Weights of a small mixture-of-experts language model, trained from scratch on English Wikipedia: 111M parameters, 9025 steps.
Below are experts of layer 3 (counted from 0) of a mixture-of-experts language model. Rows are named router (the router's row for the expert) and show model dimensions 192-383. Each number is 128 + 24 x the weight over its row's rms, rounded and kept within 0 to 255. Numbers have three digits each.
After each expert's rows: "mostly gets" lists some tokens that are sent to it at least half of the time. This comes from a sample of Wikipedia text that the model never trained on.

# expert 37
router:126118104158130145038147143176110124106117150105161155155143151128150131142121110140141126123102138133091131115131146127111121125153161124164102170133122152097135154138135108138145135119143055139174074167148099118159138121136132072132112121127109079162128118043103138177149147115139127135118168150084106136115122113120136143126155147145166104127113152124033128116153146122097123132116124123155183150133124125104133052120154127121160125142137146128086127137128096103077129157128164126139136118156121150102166143100116112145155162142151161140134134132177133130114118182131137149
mostly gets: "mann", "kov", "icz", "odor", "ić", "ović"

# expert 31
router:151135141149110132116153129145163111158094181167157144119108108129120085165150090138136098136123101144135129128083138140091110126121130107174114114128191127136122094119123091094111133132168131112164147115114155109139128125118124140082141182155125146154070163091120153171125150121113152106119102165052126104160139106167176089139133136142118117106093100138081106123132150108113112147138127113135179155115158116133166104108135140094139131132137106129087151141148106119148090133122151113122097133112136117084137137149117139162161133104142122127118129144108101127102106180103128136
mostly gets: "See", "History", "|---|---|---|", " Species", " ±%", " Turnout"

# expert 4
router:156144116152117144072149163160112127176109150122142141148113128168144142158118123122116157140109129143104133150096161093108117127170159115086140148125147149098137139133112116168141160116121114121147153124135109089099130148111132114124126191154142076179112166065129156152108126081177123070139130129042138123148135128114141110108100090149141138097114127141096122163117157143114170118149126160173195144105091098157097062091176172144128153103103157104162079138124079152065113117109129142122151107111128186090120155162103150148112166142129141124134127140152091139136108148130122160
mostly gets: " music", " football", " services", " education", " health", "ics"

# expert 46
router:174140129116107148088093088096140133105068128119113133117133144160139112141139148087124086125147141114110120154138078120128100156138168098131121111090194179146144118150132118179150157120138111132140106136122131117125171122123179140155146128163137146156078148097166120135138171112126105127094149094011137115099135135153157122105129147123156101105119117115078113162105148162178145163135154102120104148113100150118106050067135180120140117133127130111109134141109067111082138156115135109111123126131154112094116117091138161152127167116144145108133138110117126104120128123130130101
mostly gets: " Director", " Genus", " director", " politician", " manager", " footballer"

# expert 27
router:141094128145127153103132110128178098092145150180142148153126137134123106125139134098117129146091111110135123110116147151098122110114107107092103070136168060160147171119134170079123166139128070149147103138129119112102139136171169144081113117135098054142145110053119151132111160150120122094117107143093140124137126158137157165118105145112133107126120169116081124115135156124124138148119134082182146144121146097148136109136129161121156142127181124096106114129138125123097091142104142101123077132146105122118163143136122119106162192132136134142112118151137080155145069168101114105
mostly gets: "ordin", "par", "gr", "cl", "ogn", " commemor"

# expert 35
router:121126144130131102108102135102089103100118176113132152151124107128119126170117164140138059113129142129137109132120144123129066154160137103124145118098147107127142109151100131123148123126106117138116116139179116120134175134109109135108095163149128126135075178085160128143128140159115137106133105105038121125122119123159137128125130123122132129131098123090081124152098124149119159162110126119120122158139130135149143114104091091119153147125113154124116156161079087124145099121135182108129140092153139128091131102091099096133140159161147084132115106134106120142139126140129136130
mostly gets: " contract", " mission", " goal", " loan", " campaign", " competition"

# expert 18
router:121125109166124128078139149109092120113094161126126177131125130149128101105144116097117111099132132128168141120175118120091114094127112091127159124149120124072126098117125137103159132126117083152159117121161123106148119150081134129148136094132091136088098124049135147145147104137128171120148153119088089112156092114101144101110154145147132097108096171117048105075112175095105149109121137136128141147083120140158097055086199137087135114135104149147143139144143137151086117112097145139114162123119187164111184093135097146120122186157126113107127101106173104078117182180150135120
mostly gets: "sch", "seud", "amb", "err", "izz", "hall"

# expert 0
router:132133093103132068116143140133096134154118100095150129108116113118162127150119117123123123132112097123114136110110124109131109116109108115124111104159131122128155149112087134106122142155111104134125103139115101104140077131139133104124148149193064122127117157028117143188125139144125098109089159138107121140144116135120136075108128162180131173140117145122108138124110201112156134126127109135101128139102169137119157110114164132098136112117147136095160109153108127113148104137135163133128169101124158162116100141144134145130142107149143149164107132165173155141144138144143130124
mostly gets: " off", " through", " around", " towards", " about", " above"

# expert 42
router:128134135163104097095155103138162157106132172132133116100094147134163127150122108124119092138149086100104134142107172124133115137126085133157187131129140142077138126158152098059120149167166034154124133133150144139143144133122167099151124163162067087124097148077117139138155120150135127101140122110071145122127106149124108151119163142124131144093111107134101109125120135124114119141136112137153146158114110142123139057098147138087141108132135136110095109158099120123124111115101146125146118135153120128155108125111124142125150138096165154133160094135132105128107137180155153137
mostly gets: " ISBN", " Interactive", "9"

# expert 51
router:142162155099096098100116110123104108143142154094107150117162104168135097171133149121139129172128124181163135105112117153087106087121126137104132108118140106105144148153118106113156147146110062104161176128119170151122097142089110115077146170142123118165111105064126099160133136105166138106144153119082157136176138110090109101108137124142166141129092152149081172148116147125102158108123151097120141149150137147131105095126124168113103138104126130104096160134131146124110125109152115151107124122147149177083156142108135140157153163143119134114103130166127127117108130128112128156
mostly gets: "loan", " Arthropoda", "⁄", "Studio", "History", "level"

# expert 15
router:124152077140103118129103116139084151137125164141093147145108121093116111154094135132145136107140087130125131147127115161067111115146076127147120113139143146122153118148140114110157125143160153151091107123124161119113131108154153133129151136165092103157107179086115111107124131128127071126146141130091134153115158115104136100107148112146167108144181109151081167123136144122156148117121114129175182127161116133121167151153106132092116131125118140128164100160083127146160137116129111164169088106124113127075147147159108127117144131142152142120088128139161117107141100159128134107
mostly gets: ").", "\".", ".\"", ".", "'.", "\")."

# expert 43
router:188141112134181124125115142129175146100105141122153116181135145128144130105130121121126141123142146143123113136129123131156115150168149133166151138099127135109128155127146124079133130132093095156134118127109137147108141092136116102150123112156106071165071101063156127153126132129150109110108121137140147135145113112117147133076136157128146136138169128160105131176128153154106152158101120129134117155145173152124147070115172143097116143108165121154120108110149110151140140140124148122108120139122097162126133136118117161119137116101123152122151146091122137126136115119126127090
mostly gets: " in", " throughout", " within", " during", " at", " across"

# expert 13
router:147167107151100113080157107140129118124087156143150161098132126149127127129103098132113108132099130169114108140142143160129105143159132104140126102098110121093155164158089100151127112125151018159124127084129121101167145102146117093136148155142103119181137152081144108132149122135137116103118116181068171122120119091133136146110093104130150129149040105143063185133179122149128152149089136129144159139125126143120166086110171167084125156133128099127095114117099118106134110116126174118091125120151095162138119099144114124114129157152117102126114146171142150128142114140135129146
mostly gets: " (°", "yd", "ug", "ieg", "ör", "í"